Experts of a small language model.
Size: 13 layers, width 256, vocabulary 2048, 42.3M parameters.
Experts: 64 experts in each of 12 layers, 64 SwiGLU neurons an expert, a sigmoid router, a shared expert of 64 neurons.
Training: a variant of Muon for the experts, 404M tokens, 3084 steps.
Below are experts of layer 6 (counted from 0) of a mixture-of-experts language model. Rows are named gate (a neuron's input weights, with its number), up (a neuron's input weights, with its number) and show model dimensions 0-127. Each number is 500 + 50 x the weight over its row's rms, rounded and kept within 0 to 999. Numbers have three digits each.
Before each expert's rows: a language model's description of what the expert responds to. This comes from a sample of Wikipedia text that the model never trained on.

# expert 53
Description: Common noun beginnings. Word-start pieces of ordinary nouns after articles or spaces, such as port-ions, play-ability, le-tters, St, Te, music, home.
gate0:504531447454532570486461501531495505519506505546465461509533521473480528415509560526465497512498547566464556468515539515489545433537515539536484647438426562439511371497455572473504445461504430512554470496452562508439553508496521488514560499530511385464482536573524544527476371399464498527512429505519500501473548521470523524466445495593560574472533430563377519483521462502502548434515
up0:445452371541449431530461511521584518523493494528468420493586414643553483512549568552569520536565450423505543517575471453441460536368503472514462408568501505518430457405520501478471503575492547474596538588430516505437392508466419534492428546485512542523434552476464504568462472385576493489536517464515388458498520511406455448547472538463468470532626498440496462517468464458514578395520
gate1:448413445417438476553460517441453597587485566549477612560582569487499426406425520496590444490478493555527469568443483543572433504499548505569456560532504610398458460391509444612616469503512511488547511460501509480552545504543500537422543546363517582504565538462501469466494466594439452454413557511494488463552460575462436513517456607557480452432557495495486559539530458593495520417489
up1:554516430481513532457518548433512487489473437473420488559455515493435477449355592495505562494483493507509506535511415437599434557533588472442512571467537454415606482526388554534505520541449472512525442523425597498527530488532468466469456490528433519434458492545554532411487507553442493473485484402582469414564480466569491484541533473546509482506498508449508502513542505505535461460477
gate2:449452452517484499488519553472534490494535527490546549468431508499503501514451432510444396555584497511502481522468531471401542537471518475500544525488508433481534547533496573423529452607438498498481463484570582623530440567510562492504523620477528428463563467444454543537441383497492555517508462565567584501418496498469507432488530501499454448511566426463513502477542486547523560495584
up2:515431481504468484547498495466534451409466541488510617453463515501569512538514478451535424454477592541431467521462444477465449467530534418485423497439489477452493482474483563399470486572442471521566451589467453559473552499465633480459480472475451531475534528578508534551486571465516499550492505497530559418553474463447467526496540482560463622515465481458471450445503505520501495546561
gate3:454482474521488532535429503468570540438591505553532518530471563479434445524559535463477552530353446403601501528483492513502500509496501476560540532361492503450511474554490509509501338419550519477563550465556489449501417481536570424530515539574530511561509569542432470512432351535581595437555539457471552468569470486467401474520472464545483559506552452489532450470482487475469532538489
up3:494601513542462476435468440441502385537560469520524464473409434482392532502481447529368556541488534512502544506568483447490563459530493527532605518518534470407529540465542457498496513573497407562513531543540462528571532464517432527519609545512507518425504458407534465583438493565394473476470530562494497566516481595502515475496521486513602469528433450442455524476440495569569456512543
gate4:429453438466573500612556498475491561483532402549472585490534459557631518452443388535460429478507436537455488517598514548462486519448490502541544513486465565569552426586439466562486437515474527448318543472476546609533506512460523509488502478585512449553541543442537582464426553575569545572504526520390452506543567532557487535364531483504533426534526427530495586428543523537496511496446
up4:529459620438572439497526398537474499446541532490437557380461488533531531502543500483408495501580479493590480466442438518535542505488450419549421516537541483499436440517494484518518472515506548596629527398492478422437453521479566479462533467440389424526445488500509419460532495505503483573554531476502585484517518439505368418492564500489512429559530532520572486558492437492456492602491
gate5:454408473525491550512497480525414511517430544518490466575442415481495583462611574604530543450532569565509476525581532518552488448617431445514565443538542515446492553559504367459428562458565462486481412536454459475529567523604521588488538443503555533525428476548531524421524432561514569385514480429568403517504426515611515438538462496515588562508431614506531498456484625440579474445498
up5:437390515518588530504567452479525481412442542536466541492453465514544471536500512422604498569580477486520554574442525518583512485493439444491472486495521527566570511506503473510524594473465541501490516529505476543486428552524409498489493534543468510572480522553504352450413516476464478527531448518496561524461536500484494480534520386570520442511565490579410384521521554550590415467534
gate6:546472530522546501446498535463465481527516593583432453465563455531427486444521481424474502502490551497589486437454465473484507549476492507538532480456464592504534481478408440400593515438546474489531426508525448580441486419514612502455527500499480466583514435576565548447599475530593571458462445529498515474465445478430440493516556591392445585485452517477388602515461482469551497511479
up6:494604511337476447528510509477613415444588507425393504430497623545448443551432535510517487548556461598483529480403402477451463499504547448564484524551515522609512463507585497535509491538428482498493502446571520500468481519489469482602435489543458525503479466504445538515471527525488518529409533554553519493513488509543555454462485495493536454497514515402484572472496548522521475440475
gate7:530507511495486480537541569445535428541500617581462436496441479457471562446456490589565438471503505535514588506538454489445570428568448544466624472517455427429452519546491494502476464532583505687515533579535640539470500455545530553515586494516460522463442549482474533540471449492504469466514538442498477465566426471549491490461395478584488513529527510495463491567516498523525531506553
up7:596517481523534510535539504522593473424478502476466514499491497487454512535551512506514457510532554519508465492531448477516535567529513485492435479552540550502510488502460481402448465538556424520498545492473462542536386442508536452510465375473494559487464470522523465518537547412547479404531503422553511505558484468441507505434488459438535548509520466502503502483499538494580499562449
gate8:489541535509450561523412524551501554482512515586466579542508516448482427369486466487598545476578531432540461508565541580505528499539546589476500588528423466477400482438544489547522477564512394437509510559434457418484483600488513471511453469438426568473498493526450500402458478542427557553505486505584468534499503441514431436521528548561520478494417527565534499510548486548619523522546
up8:458523570539516525511491534537559500535524464527537421471578361503530510418493523543489437458501521460562483566532485625538537490558417532518537478551465595599466462436489530510490467459457464484503559522541606481482496495538581527362413433528503471478508446581536498504559474488512447526513482491610453637523559506445561538534500537525411585433482538538483526462517494502492609508542
gate9:503526467460460472476523559585476558517408558579492493601611538511516483492522464475548508504464548456537561553603551529375500475479466549473540553450563520515474554400373461564472452442522472459523557529514552534447479483529406596510515517531524498479565553535529546542512452543489463355495494507520537460473429530422452454544547440583524562450453563459490488568577551387441476422406
up9:562517535512540464578478461483492480584545532566464551451512466499552521589496506547466408469481513520517417588546458470421486467495514487513437527500518485502553428547485522569502448521553449589446527474399529559497502486518561415496562470528598509452491554501556477528495435525487545456450435500486498453510553340509517474556475540521524448476446496554508480519466449417401503530503
gate10:505454400487551479488579547513635552513455515536490551588439521565458467445487541464473383567492451482466459465587605540535539558504538486512547449442494555508527523519478531524459448554529561514562504442494600449561636495489482400480511497432562504481494538484500542534455550539555538544457495534556491415428470489555433555575523511495483560516481560405576462553477474593513462504512
up10:504525487537439476516481548639461390583589494422465522462579498489516543554518444503458529456572515495538432652533394356506493443501499490436475396537504513495578478478498602453513510554520481512425490568497451501468446576458458480610519454490468529541488500497539473485451510527451441462478504444507525526534543474455557457401495430563506500425374560504415551483499395407464525508525